python train.py --d_expert=32 --d_shared_expert=0 --activation="geglu" --router_score="sigmoid" --normalize_top_k=true --balance_loss=0.000907 --router_cosine_scale=20.0 --init_std_router=0.0166 --tie_embeddings=false --lr=0.00167 --beta2=0.95
Below are experts of layer 8 (counted from 0) of a mixture-of-experts language model. Rows are named router (the router's row for the expert), gate (a neuron's input weights, with its number), up (a neuron's input weights, with its number) and show model dimensions 0-63. Each number is 128 + 32 x the weight over its row's rms, rounded and kept within 0 to 255. Numbers have three digits each.
After each expert's rows: a language model's description of what the expert responds to. This comes from a sample of Wikipedia text that the model never trained on.

# expert 28
router:131130128196130114071103099120109118180135150101097142104113205131102111126178129150191157153126173126130097151127078145086163144173109110121106145096108116164136130183136084150144138106163093
gate0:164164173122108168089120074123094132139113168154118105148071106063147078078143104060110093120203107147166154132092071089144125080139110099166172115124140151111165072155153147113079134161112146
up0:130145144172096122106132164168132206131115094124152069186082100156118061135141086116166110104127189138092119178137182106124206101140123156165182200167070128211161170188127098139174099148120132
gate1:087132085183144164162047186106159178136129147110159134084119161149133162175136153131136191141094105139140081106144125135152151178106161189138144087144128113113146142115106145136171156094191121
up1:143100165098090138056170089132130105102170118101087122156121133133150111065083148205124136139123140081105105131087112148171099123160147118081125120082087093126139109087106161163144132147086141
gate2:156116179123091125104128115153103101057107103138096100118068112122151099076098114140157128138138148093146135139079100113120082106206134086166134219095083125159158146151168161116083129164122117
up2:127141097098135137126126108061109102175142176123136165130156172149118166113119110148152144141149107137128121132161111118119165150056121143088060071151219143065163094119138136136169105000092180
gate3:105133108135145135149177179116138079114140074118104104043145155117121133184172165162112201131117185169167127121167081153140124138142142158156076116088122126098071153158095119116129157141109118
up3:139161124160173116099186141074087063115080130168100108115115101098113137155153108121122129106184153170183171148129076114119126100107114121174090104076129179085126149183146172080123114146119135
gate4:140107104142142044081133175082186151152129156126149087079172156164147108083075162183166106126143114183127124137114100121124123109133114063105177138148116133129126127154078143117175131178156109
up4:109110147139110162128157106126077118089152115099107179149133093061161151127108102103147169135096104067062093146108176154189159187140177181092093116117105103114173146092160173157124135070133150
gate5:088098132125073202147151145167104122085117118094189079146102115116181081172079119088066087137108100113134107120115121122081166114143123131127124131139108127106119099122083108144134110081115162
up5:112148082104141089141107163122140153145177103097085154115184125177170138081187164147152182160104141138109105166137109186212152159165145100139109117150136091137123162120105150159125176166141110
gate6:084102116127116122144041161156161164149157084119111097118177181109109083169153137131095088139058106137114160087132097175154135119107131116130141092071100129134106104145089116129118144186092160
up6:101102107147157077135078118138146159169109131151132100141177174101089132178159118148097088110103130153146160109173110120134138117064105097126179090089127163151101094165159078095108129139119148
It responds to: Articles and possessive determiners

# expert 13
router:050111150189106079125158130066152121142151170049123143131109168153124101126180132152155169160082170093065151148109094142167176136150151097193112135146064112149155198152133088132175113154129129
gate0:153133088136154109103129145100112109094185140198139173121133163119151132159096136110131156148111148102118132097134126109158116161111150178131123095116136138093121074140105200136150172106111100
up0:130136080114115125110137174118122110088162119213134156126123150120154139158079141129125147173119135118119127099158127105140093151112111204146148080120126145121114075122117180143165179097113067
gate1:086204159096104123126162132143118172134088114097085077188158112127137088103110142081083144146091107160165115107149138118149175168156115054162138107107137148160068173109116123092056141106132118
up1:112066115163124133155162108092085081116130102162160160104148148131138170128145105131147180089158137139097096202133121099112140100085132152151127098180075106100141107116154174202191115074125148
gate2:097126190104106117063085160126168124112112125127138072094170144113149128095113159117122178125169092149129134142155143089152126133104107130108116115163161118146094170118138165092147121059104164
up2:081068138068088126146155165107178106144164153104156092125181130146148158183143139158162182155138141114125111156130122111118156140100118131094112125125145092112127193068110121114119051076156187
gate3:130111075111170176141107135106153097101145091136132171101118078101140181152152145184125206058114192093163127115152118168121130128145191193142128096111123124119116162124127145113125093121096181
up3:165124148119118126080127102154083176155151156127093104095149121121123082105124167100174144182152097157169080121132156091123144124143109086081047151098175092120113123138142143158126150092159079
gate4:143077187202096113104156133161135165191104140122134136138091158100128098125141116148117141091134156110092138165122151097202075135115149113166120145187155126173168129121154149140127114129136131
up4:133129203106059115072117167165098153132135168150112099136137087197170122107036082088135134131172111155103117115161138139122097102150142096110183149139146126142111100102106134122133123048121085
gate5:118221123163096130138141147100124151127181144082142146120124108094145155087154096084150115123125160125109123114081146139124119061165149127156114129139165114114088164079121154176154112141163140
up5:121074136108167151079071086154089107148126120137064132160102157154117119091123183095143145156164143181173052102177104155079138163115161112079115120083098104153129130134132102173127128095106119
gate6:096161126119113077049094123160060118128166111085144197100113132114147171146134146155145182150129086123090141109176175149110097127111121100118142124107109086128147106150192122130152117122170116
up6:168118133123124202150106100115150117172156090182098071114143118132126097085145129091164115140116183173191068094075102133101161119147149163097120136094154119167107152170116102174088175139132099
It responds to: Conjunctions and adverbs

# expert 57
router:106137141179154148118116134120120103132170168121107127060111187150114132056154110178159152165159146099087108093090115138145164079165143130112077165089117099125136123085150093192204108108095126
gate0:128130110101158155136157137149110139111141154128123138114131096169153108097106124173121148143113156150096145125145102105067063157121134123062136167094101109129128137078163083206158104161152117
up0:114098088093127163170114131134099173107128153144127141171117119161199115113109118129100095123107106132103156113126102115042037107137114131065130134143117148113150152077160100191106111200157122
gate1:142134116154151081114101152142159105160113125153130106148042103144126105145112166105135120122146141164110115136080099127138126080138100142193104083149124168124124096066171154171171122120138123
up1:156114119158122141108159109116166127125140132146191135100142141185094126187116131138162123136139099099165080155110149142082156111152162169133093101133134119141117089155168111145138091161104145
gate2:092154147171093118143141069178188143150143074137164171173130100099156145103152141135134179134141120195137137124131101149097149088159160155123109125085118141150088160135133137133129154138158087
up2:100148108170098128145145074199205169127142078155187168174111119091151160102131133125108147115163102190145156102130111130099156074140171161129129092138132154124095145117116130127113128142117085
gate3:084194150148119131070092170110143143145141154131122146128041093093155188131163166138107092098129085145134185101113125123153114051180149110116153121173075155134079108069116107147122097145133140
up3:113137114134106150122160156174115102114060088097131162147156068146153085150096136186129158120148106172156172111122136078070177133164132138159102126132161168159123107107117168054122133106151189
gate4:210138159094073118078096079091098109185114140158126106080107148144085163088117162093203153133154140098088120146106138111088146167179157098107143105139112108161141082150122138080119134124081155
up4:075104108149166124160132177143124128102129115105120150167159081127147100173139112160075125147131117161162149144079141165194109139138109134108156133090139117107084179160160104168104108165187110
gate5:095140122118117174157048127175155118128138175140128140121145082130161059098127131127134092133132095133083152128063133122076091126181115064131146173112134123195139129116141078154158109111145146
up5:120134161124144104138133135043145151146178076092136163144108152109063162189156146144125142168109194115161100137173109135071130100085125161141126036096153131100096113134106148155081114140173122
gate6:088138133184111128147129136121174153143163159091075218142108087119157110139098117105108117187151150094130132099129173163074176101142138140154158156154158150165093160107127085115164111081171165
up6:175150160080130094074150102120091076125127099110139098087157193143067113099147158150164179110116133131128088182154077121166113161123130116116108129075069086114132118167093143108110162147099112
It responds to: Line breaks after titles

# expert 36
router:122152150167138190148083072126119141109153163100104148080113123122100115086153120125179151142111193119054064126112090136148126145169101095146077098164112048146127167145121118184202137116178112
gate0:160147176129085148114121081169105142171160171137125141145121139121149147144143169113107107153141168212130120144150073121135172088152110104131122165065112116144132104165076140106105167096134169
up0:117117084117196075123170176094166098124119099082131132099126138149089116122132078178153172122092118084111153153094172143090099130104166114090104122204104146127131149097162091141161075151122103
gate1:157219154118119170113124099109110141080155149135108147133146050180102137062159202078090137139110169135128142118103138118178129135120115118180136157157112108119101143171139130099194120080081077
up1:138210135102130194118107101106125150087136154149128113112143066171071158059148189092121116134108154123129173139119166102178109112104111139204165112177144135126101111152118143094199129146088079
gate2:116133108161169101146150100181168093136156122173064088156164122093081162108124118140140150156157141137154139131120122125150128121125146186121137142163141139083137111240061152144151175163163102
up2:217074175092121173157127176135142131194131128084141118085136139108092183083142192102079112172091121129138134180115106128122173134127120121100061132139140129104176100106135076102069173139087138
gate3:131091187121137112146135184147138148139153117086112111091118083127129115137144059161079120110080071176123124175136111164120211121182117089115140154134116115147117203152100102075145104128120091
up3:114149161144131144173121145177136173105096101131135091151104084088156145191134061126083072095142105147144105135146124119150151158143097100138183120146146119115109191117133105085129136174102080
gate4:156175124173198076130150102106156173089097058082078166122117135185128149121124147125152135112119165126096135124136133109098125135150099092105169157148095207121147146059129130195104181124144143
up4:131075098074098116118130156145119083155143188189150130116131126118084091158132109133124102129089088147172115141147134138154161165096178116149061108112138072147102133189173132039145089145095161
gate5:126153119127169133147170079086093132120105152059108171102074093134095169105173103128094143132123157173169124167145152141129108117066071105122134130131137101134116150140164156142088142122162111
up5:106117114152085128102072183142117105141148123160137121153166189145124087151089126135172095098106120085090132140142143108130134120183164134132152134155139120089125063104126112196169049129071123
gate6:094173134137139168117038091169133209104085124170110105082087096126179124151132175130087104116116117117160173113071119080124094131122133116159162147091130186091136120063095116096089143146112168
up6:146043043091094117167133170061122067086116122094138151091171141140133157125130156147137145126103148135103124162139121145134170124166068108131060171119137112093036144136146111166206096117121159
It responds to: Name-internal syllables

# expert 8
router:098166163149141131079098125125087091144163140084142102084104142150161132135135112147123171163101144160140109109142101160096141099194128109135072138148116086189114175094098139161162149063132156
gate0:137115110128119184097116156127143132133145107126161096151150144140125168120110189212162107137104195236138142180142132165098109158079163095121112196111117114111100161089105126129084150129108129
up0:118136175152126067177189117122120129181140160107069165074111160115120130109154062094146165122112131091099081147089137146175144138121118138060149068137128116126152112173165117156169093164156117
gate1:126142146127131132108160123183117138097137189141142115115145164085141175102174116100098105170085169176195106074128124125152127067191121132122166142126096120184138116093114142132115198125104155
up1:128124143126155140118116137149130111099094154134148092103109112151148192120144140107110112132124230152196089101162095124165107070176124148141142118150103135143140157097094157094130209084075141
gate2:142152084095141154095104127114156151111092108122157103125111124073129199125116126112126101134156115175113126128165211141174107129125176104166113111043100128151088147112080177102134138088100166
up2:157160097109143130112130156069130147098070093147161101130110130111153160131101158079108137100168129167132122134116173124166092095135218115172113060066109144170107163097075156122137143093109148
gate3:112160135109192195077118111141076118130171176141114129103169141088154160118099111159102137102192122155155142136160068146059150150122136153044075125160185144094156106133127110131122139127078146
up3:069140173082185215079102159138131131107133131143163110117171134080175127149079117110086109113209104133162157114184103109048146167150103150065089145163155163114190077096106145140126148103059178
gate4:075173142151111089144146167177170187131134064125158124146133131143182133182121062034111114202138141099138097092100181144187119138150118115121170154093143110107096150141102160168176144106123163
up4:137088139142115138113137094112085075145159227128078127125135147098057167062151143211151132089086116163103121183128070137111163126079130111111091114142133130133169057126178094115082095171153105
gate5:109136114137098113104089123144151128157192126080120139114113153197117139137165134180157171081077140169082138155128107145111149132111179104169066166125109114197092126147145088094116125105155132
up5:160093124161122102132172091119105118149152166081085188110086173140081119075164149113173168165178136093090073143086145154132155151114145119093146116114126068126154164144174098178169083176153098
gate6:098063091142121100104104057118082080071104134142161145052121165122158125142128087131148189127137169164057102196139144117085157129133159116090149161145074115148173162093092150126135090092132174
up6:091132126122098125152114069138157055076094128160195121035123098116159154164094122090101155143122147129125155129145123097112142104160132141142119145137113132141144142117076151115120173112074172
It responds to: Verb forms, inflections

# expert 14
router:098132121119109096105093136131129130156151164084120140068116156180154160091137132185140215159085111144103097175143108181111136143126124121127080110084111087152133144119148090217125065116129144
gate2:110148118125163118084088165085191074114076150133141079170112114129083208074118122219123191127152143151176084128148060108121200106131211126125126082137083145133124108114145079178151127115139104
up2:103154118141147101062112145114180085128079131132094081156113101127129203070143131160126160117105148167186080121166098111139200119101196096130124107120117130143139114120158084210143122098125090
gate3:095137155117101126097154179135150065110085201143096106104178093158138175098113119169119153087129135172167153084174085107108146066105131095122112076165122146133098145098199151163143136110113164
up3:143149098113161141171147160165178083135205120146171160094139139107126165103150206141106161191107161109139157155142144141183152134147191163107127139117166118129114078146097138165129155075177099
gate4:072119176126095097072178107138145117123128115144138088147122150100167105134107142142124186128128156124217087103098150121110120118109162179115076137092137131162103123187169076111121107155151155
up4:098103171127146091110149114117138161134103123124152076125118165119170086124096117176138171106156183097171079112081130081125131133103100156108103105093174120197158086174152103150127091158182166
gate5:123101137129119062182101127189054123145145106143067131063150121131166155145145075154129194149081123124146139140166105149086147108117157130108140165083116120177097141129133198137109126197128110
up5:145161102167165199071135153064183096149093147112126165177087150112099160114138142113169041145122136132117118064088152143137149143176139096091091149161123116091169112144125063135166160071094140
gate6:165148112123158104057188158142107120124090135134127105113164125128109151200101075159136132155103143166159083120117076122128146135146132141098099104154091126133143152142121100143139099096140078
up6:139122116098120115094184145154092122094157088106150089094168110171118145203113073171090111143099141166137104170164072127160130149114112159156115075149112129106118150116137112149121088112127100
gate7:074133117175111090135043162129148129174040135116134118158130115092137148187130106153142148119120122198091172122107087122095136070116160121115139097165084137172112122128080064104121157174118153
up7:164140128089159093134098098142079155072169081117120114181121120179092176117144114189097130097048126151114096154156138142106151137158150162172100104193103128138142125098152098161130126089183138
gate8:099125117127075111202178140157170115152154119141130113128107143110110107078172155097147088126155155103095097126114137131120192152109146063102088151095122112142093124185102140132179153137189092
up8:112123110093079102186197156168135125126182129169162102083141121099109110077142162104118099072122146085104118185147114103149158169078143119126113111101139155127123095160094146123129124133174133
It responds to: Table cell separators

# expert 55
router:165159137144179121125121105153088080190165107090111136075059186126085132105139126116145176191106137128099095124077103164081174131123111102131083169072104086130125162159129088198169109092182093
gate0:134139129117155146072139086136157150161154065093175227218091167209101115044122192082111187151063132105147100117186111145118112153150139129167160186152157157122083131140123105096121133181105139
up0:120136122157074147171168168123100143100137182156104084053177071061157193164131103146157124121157134167130193168120202088163143120089141143094113090125071095139160168120160174120162119080126134
gate1:146094115148114149107171156120115081167178107079133164135099128110111186138145127129151150144091109129124066095130157167172124129141112159131066131119097096090152134166174080166141061122106134
up1:144132088138106152112132178139133086180132092127128145169120150110108186149138102120147143149110103158121118095115184189157113143152100148120100132135084104105136108187155087158116076118086132
gate2:092196105119140108124177147142128112099073161162116110196125080133083129121116142173119162204147075155181110160185139132111155104133153098116090124141165095110130196102177145195126150197132127
up2:180080162157124152117060112120139135156165077126133145070111171146161104135165097096128077069134162103088153103102153129113126170109105120116213096140100122155103066173061102058123102063142119
gate3:110167127140170119147190131083133152154129084110082146144106115160071160076153095149131116204046178095181135114154133110111176175134200116100125147109108119150178192151141075190118163108151172
up3:122147116125184149164172163104131150153107070120071126130108083146074173089121114135132122187086179070184139124172170088087145179111183102122117158101102130127147169155147063192112138099159165
gate4:128172137185134210141093162173130121143133150154157111155156102088096090074124126101158132102197141093115159144115141108159153078092088109155136130118147037072146134167138153186134077147215104
up4:109098148081099085139191074112212165095173112085111140104103129182115144156151146115101119193049147154123110143142119101114113158172140158084150162156135148158114118097129063075124105118077166
gate5:096102158156124136143142161085168158129101178111162132172166136152097140125168132142110182118090135117164089118071087103114089129106141095058085120092062157139099130106198145143108141167133121
up5:175154107158114122080105073108076087117154083158105147092076128112173120124094124143157082120170168149073140128168159136138181123138131170160168141153185085114162134152086103124162103107113138
gate6:124110176117122153187094122140169138111088123158139137165089143208111142161119127117110111116095080104103132149184110127124119138169145121151159138138167177154100175165137067123090149133125116
up6:157119186119135132189102106158149134142095101194156130179107150154123134190114143106098087115094065112105159148122101104107073153136143127164146132158154197128112159160125041131104167148122119
It responds to: Digits in numbers

# expert 20
router:109159134173093134137077079114075137118154113085083128087128165097114074125187134170166173148099125171054100150105106144114138111171136097142097132122117080148147166125150089156152134159160102
gate0:144193159143138154149111161111117177100174111166157118132087160116153138099166057163155135134118108197110148089117071125133096087163154099135139141124121127115082130093123080140156102153111082
up0:144074128146117109101137092118116093156127137088051175119098124164133128117153221073118176140158144042165093171106156169109167161126127132109073116123098096165166158169132137156116120058163186
gate1:104178095137139195103082119104198100146123190120165101100113082106127128123137125130147118180164114091126114059095139123110123197069152094132143132122087113125156177154139128110120126180157091
up1:154082118137130074133194129138063120160163120072078182183125178156132160105141110155097167120078147163095124159143132152143166059168086126146109158113128105140122153120109120165148138068136169
gate2:139139101111101116138106068149154159183119178057150210150095168125164092096136089171129145100145165117087122098118100118178127138156114184105142105120149111105105140092149091209098109077195091
up2:087131095101120078175099105155173163120099130158159188108131112097150125148170085149111115089119175115081139137121162100192100183131097146104177083136181137101144112087161108162129110083205090
gate3:116163125145134155095143158167128129103139087104124132102104099102059157098184139107156175129118081149120114115117088135160204032136111145135167147115160103136112159185159137176087115156080133
up3:135185153149093134123166110170123124118110134144132101117084094079098145143177105089154164094128110173122104110120073095154197054102085148161153182151133134154145145163151104143085137158026135
gate4:078093182101105187103147159107148120133121138141125140124157180082134111148097101151100100173041105157113176090192090135118134080131109141135175175124108145157114173108131167159161157182130126
up4:120075173133140127073123107063075117138162163109153182128106203111126125134155063189125099153060138100157121067160099142119097114116109120121131167119189098130166177105146159168161172128090053
gate5:112132165110130170163118125089150160108116111118114136070094114145142118085173183140171081155060132152087177167073157130154176135176096023156154101128140074152150113121149119161159157116155128
up5:090104125097136176188122152107156158117086154164142078122157083117125106080123117171153092096052114179115181112125189109160114144134128048146161115114098094124162107103154144122181130164144153
gate6:139064132161165122121082120100174121136156129166100150128116067138123129139186104114162189120100123129131119169101113155153179079132173157154108099140110106133176157169096149146124186105078113
up6:113204144124096188107165122158060133124145143093108116129115159142101144103093138128092058152195136138130148086123140120097117133137118084128123137112145127120092114066162121138143041130190115
It responds to: Counts and ages

# expert 45
router:146151147150164146110125132127129121124126156088077108093111138177129151093175144104196139194103151067112104101082135168103165097210138081155049143079099076159098130146136145155170134104173141
gate0:110173135098065096156126114144127090173152154143131115153108132166202112154122167128123120158115137116052111117113122135133148110170133087088086081124144115101159126124208091094120210115086162
up0:164057093166187143103094139110101139124139115080115153089150139092081118158153085152171165089133119141172111153155139129106111152097086176147162164144142127137124134178117137168144059106166111
gate1:094114129105141112198123163087127140149118123132100099088124132163068137102121207123159080136150146097130150139083134119111077134189126112088205134046101115087149135141130131094129091142215075
up1:081122116141127094123127161125100148172117114187092123151156105167116134125126188126095100166177110114181119148065123158078078113179153144114155121075144089185154160119070128118145140074161075
gate2:125077155109165086136112082115099085068124056122088135146206118146146121137126107115156098104109134121143093063160172107121104147102174117083089107143138121195100148149157119135131121131125125
up2:119170111140136087144128110139171192110115154156134082100132110103149132100140162119122126116042126113105129099117117127136089129156111153120237125138111104107179083146176125119159149146135124
gate3:140096115144125176187213142108181113187114144136097116099100142175141138097161171097161084063118115072120134144100116151116157149120072117165144163120148117180120128154173133137114149147125133
up3:065133135132060167141119126043112184092138139113142174131132105151105156095093168148123146092134105139100171152147115152100101140124092127120144108153192154089110138111093113158176098151137172
gate4:143127202081182147183144124108137112155102140185045041108080100158026135149145164097144114153116126127098136119116174095105091146104156081135106112111163120108156197142112154118144109171166127
up4:078147105139124074143069131146108153124149108086112175135100115134179062105096128139061090087130086136090164169090131139165115070118101169132094110178169119164064100148174116124116116110109173
gate5:200194092098143155176134159098156201146149133105172086172082098136096188078119181113112104116074142190118145171114120149151154113161057183156172141154119114152114148121117110151152127143144189
up5:065131085129101057106142089185118134097100141148108117082119156102167153191104109134162161098229101106134068080082129136103123124091147209133132070117167180119144086120154128101123115108141096
gate6:070156155145200139155119137078100143132147147121077126106110119080118144122200077153123114139107094100126145124069163119149227178082157062190084126117145108117191144109146159115076115120162162
up6:115154132117207144173135127106118167118132142149097118116111124082094163168197113140101075110115072093137129079117164133161182172096143082182104119099144110127194134110161145113066097152160180
It responds to: Mid-word pieces, Japanese text

# expert 9
router:116149093160096136087078076148135091150173135120114183086133138123116106137125174150162151159114120166083130122167108174156142120125139141094096160125096026151115187168132108153194114163117135
gate0:107074143188165140209107132112068117112148093105143091121070132108136166154145183129160116119122113132130118168118152110124097151132178141065154116162131126129096165156199031134186181140146139
up0:150172119136115130072147124129140171128137169147074150129160153194154112073139085195107157163125131170140107119120078154104186093125072082207097103128131114146198115104137204130088075084157137
gate1:127141120196082112103141103136146129136184138093123160145144155103130106070139176092150127094120185112075097108110152113161170169130075123085104148108162067107080190092149066177142113122117128
up1:138127119161093121137125117160170114127181138140175137197172120073126128124103139095148105103137150115102137092162176102149146173099082140097134164127140070093077160123170095183159116121075094
gate2:180179124116073151149171112165160092137126164096123140173147103097154115150118122090193136200085120093087084143149152162129124183104146104120147157127065117160141069135130127167129097111138093
up2:105154117073105171150162080066066102113172181138121128154145128093145144118139149086129130132145113155094082124145190216129140134092105127100113171139135092129111156177172090145138088114105079
gate3:114084091134114224124127144112162110072071158134111099129150143078095082150107181152168099100115192121088118137154080122161119138140144162108106157108099160124136129169157108126173109130115114
up3:117090084145115199087111145132169105098068162160124123117134126083066099173089199134147132095106208122121127149150071132152121124129133183123074156124061200123117140198137121105154124123106136
gate4:103114118033101115143138150131081139113140175208136190079152124083133148109091136105086134105085110179135190123104127157119155113143066131154132107067120148097101140178112112096207150143132101
up4:146117128068060132142138101113090114115145147167133186120155080095118152136138183070088099139042112160133162179084130161183143161158073152175122115127104117103160157143139094085197130172132100
gate5:153073138106125109111129075170132163113165134167148127114119178088131105121147127115160117137121081155142088157144065161139161114124148156112165173110106110107112106173143122142112142134111133
up5:097152120155145124142134176084132114143103130088093146150127108187116145098123123116129121110137154076143119122106194141116101135132087054128087068181171122153151170102138112155118081108159104
gate6:038159129097129106051120201165161176109096099073121135107098162084125130139117124132110144156124108116140113045151179146102133109131128195130095171118095113151125091093101155145123168133125081
up6:200075127154154140164161083114127104110170134160119133112115117184109079129143135168162149123113158118098140193114105109134152160143149064161139097116181108120135187167160083096154078099126176
It responds to: Verb stems after letters

# expert 52
router:102144117119106072101079134081110105162124111084085152132084155142162111129174128139116185161090134103120095127074129142088139127127172090086092158149128124154160177154139122143159106115199113
gate2:091097131110151157150135176173147152086147129138148135118107159122143187151187123153126093124095088119091103170095140170157156087111112131168129072149140121200164143129127160142139107152109084
up2:122107119122134146139177134181139134114142086140150138124121162116149178146202134160128111115135109125078100160090171131140148149114084139154143149160120131176140153130150162143123126162137092
gate3:134175115149108251137137111204157068123132186129123194127080118084067117128133105113120150138124112082103136131120165103122058062143097147137098131130163114036130157156128103174144144089056158
up3:154063156140161088162131078094169167170169074099083100111177146134144186119168161161156104151126133132145110163171076179095207130144111111141129086120120109161089053123090131140105171145193081
gate4:170071146110118088190174120115133089155112126123157070145136184154078141140134129114149069123090212054152103108111129138095135119111089126160142144154122127100099112163088109160141136130124152
up4:109154141138168182055064113113102175125147127092105151083111097080133148085145173160152161149169088168121123149135117133172131109140144189123135090090153084098143092112119154154137106132129107
gate5:132134128113109102138089154145143165143124121119079141121121098209167124159224138140129138109092115137122107143092155160057130134153145107164154189130144137134149147122093165126117140159164084
up5:129157130114151161123146094120131083127150132118139120117165149029098156117051139127137136164151131092157156121154105095177129108110108136121087087093112114115097112157130098120126140107050184
gate6:111116153106133123117088091166110071084144121125140127148156148060142097101128141116121074150116079151143121153122071136090087094132127061146133157119114129131111150191120119129187152157123078
up6:079119121108102136127089117157170135089135123172159166152112146099136106108099142113093041105102088227090152115103077123093084059065131103112199199152132151105138156140150130133194123159098092
gate7:147110206138145152123088165063152113101115124111141112093122082119123135157137160147135084135160188132139096135151124146172158123166148148159081110092035132093094094132103133128152132141122125
up7:166089109124185120087182060090097186150082151140054126081107128158099174110203135103152118108136162103119123108115167133211167132133104099179146129135163098135154165143093175147112084131203098
gate8:134182134190130131059136138146155113176120082133152139137124222130124054171117138110126141152147093129093135131145164111111134155147142098105182172122140141175134083133102049114140201099117121
up8:093174112208109132093138153142145111160116081152139173171124168154149076144096110092109160143177105145100143118126167094069131172129152112084188173152142162156135103112130046110138169090106144
It responds to: Paragraph-ending line breaks

# expert 25
router:126125162141119092086091114071116164131157111010111206110121158172189098097166143140159214144121131116114092137104128141090177169180092062075057181115107073164125150113126094146119112120132099
gate0:094138111138118059088066140105163108085144085109129104197163113144140095079114112141153123083137150080108104187174133112087169110110127043090116119149115100146113203070085131162111181082152172
up0:151135164084112188128154112138075149173092190112118102077108131063112133177168127160064130163114153186129134084055081168176115126159161206182148133128154155083165079177193122119163070160123080
gate1:197088179152119117136079094082126051209168107167087184139103159127130134077188087116162163124098123111135082116122108113145186129215158098148114143156135162185138164165095139116118192140159200
up1:163087169125097115148090131093101044231182081122114175085126146132140133121157094119158171075106112074114080122164140116121146177157128112105101137134182175178135161132076145111070205085112176
gate2:130168173128041131135183076144120148152122164100116167150176164170145135149135156113113117139144056101106110116095070130152111084181067192105152193108162100140144156145163103129149148159152103
up2:109123149116208118162055163078150105099146130196121052111116094080085123097142116151101133130091208161144148110121184144123148165065175057150128063134109135109153103134120148142114099158154160
gate3:105084164128069105131101175086140171113158137126147135094156153103124112148134094164184189108163091144085105112154121129082084103065127169116130130174086162114154114091085134110142115154116105
up3:157165075152181186135166093164105113119103144144107148163120116174151201104142181103060112128105141130148128143112110130149169123187160151149117152113124098126096138197151105165106156108144145
gate4:078137093139154079093149158125172197165185098095060122141117088078057124114046125146120097101114162147101189180193139127143149131142112125201161121181156128165144171132145138129122085122156128
up4:105193117099094154185141132094173105135153113144139171112171108059090156165109119106100111178117101112105146096134112154111106195130140127102148096125159109133120145100121138138108120131145093
gate5:057117143205118099090136172111098234148133115129047162074059127136130122111116113165157152103102107120111105068080138151120108109177116157132157150153139145159107169146157118134094158099185065
up5:149153124049112151131126074150175045104167138176151073146116110112101105142158145124131126145164154171106159169155116148130157115115132124127090085121120091113118072140134106141177100156111240
gate6:153101081117108130110109142054167148151148105127160136102150079122112151162139120115089141155104077111122120108082158116141185182131120088116105157088123162103097122054111121098063135112101165
up6:165091162098157203103129075063170126143127104104139139138088141143105122157167142138136123167162120101239125147088126143135174127134139141080082179133161165142139174134085115127116165120105142
It responds to: Word-final noun fragments

# expert 56
router:140128129160121105107113150126106134144154150087049164099139105150119165059149146134163176183101132165132102148100124154140181168170103114142099151122078076164127162154111105132196106165132120
gate2:127132158167093092143099137142179148141077080138121162134161165191143159127112098123113099123067064134141130127162117098151088073179097179134135136104094135122092149168108121109160146206173148
up2:154109043099118127155134079144163140120100176156107169118124153116136098128125172162095190171084123099079127162140092177145189103161137117131132080125146109132146099170090137134139143148204145
gate3:104102125140140119144121147149126152109095106169133147106141105150099147086154186068185136118107107111127119090131141133144115181146086097165102126188082135108081139096110153107122130130105084
up3:069126120128198134149155114146126138089139136138109153072159115107066085073164177138210118135128139131186079125121112154117204166167135121137130176119150167133128147124094167124136091099105134
gate4:054105050144131098104137142155131158139108109073094147072158117097099130131067137126157138108113080120166145158154105128099174129150109135189131129120132133126112137150099121106135171149132129
up4:104098183119151201112155167159076144146107157084161103089094144096083111064178109218178182201120125163134136154107140113151150118140148189134128192160159101152071127102157141126146122141140125
gate5:159171181122090102143168111106180108211092174122144105147116132152125128078123146095166155118136164095070121134107176124143128182155145145173175148147113110161069070091121147102139142133106136
up5:191159156083142075154183138140118126139114112097124145148124122153102105068159202107173119118150152152157136175111149129086183165111165113151096204204147142161123119106133165090066146154101083
gate6:124133135097131167096104094130137141125112142188122124147069119132148120118122113143169103112112044088113109185155155127149093083161162183166161060158105120114111101105068111088115177137112137
up6:166167142162117146165171103147134123169102128168168157121086096107103138158200133128148088061072138102107177149140177107155119155120130150158170091114129108114088074085179094146129132154148164
gate7:175106136106143124108087125159092104127132131146134128153068074128121149179123134073160139142077120160117165094117107121149181150120159124159146183130097147152135142087124155102090145174144164
up7:075184136171182146172126108107129130152133139121154121092155190126132072097144135181073147085149137162133117165138099138094090085133126152118163079119112114134178158180164099176137146075147092
gate8:075154110133158127092091143130115159078107144075083114114130157109105114082128135121192154164100122101148175145139112148121120134132088117128152189155113129141079111171100134122140133117116087
up8:081144111139150127140080148166076174088092165103108116132142161100074136085123135145169128123094082104170174148130112120137126148108096137101167171167118156127090103171099152094123120151097113
It responds to: Titles and surnames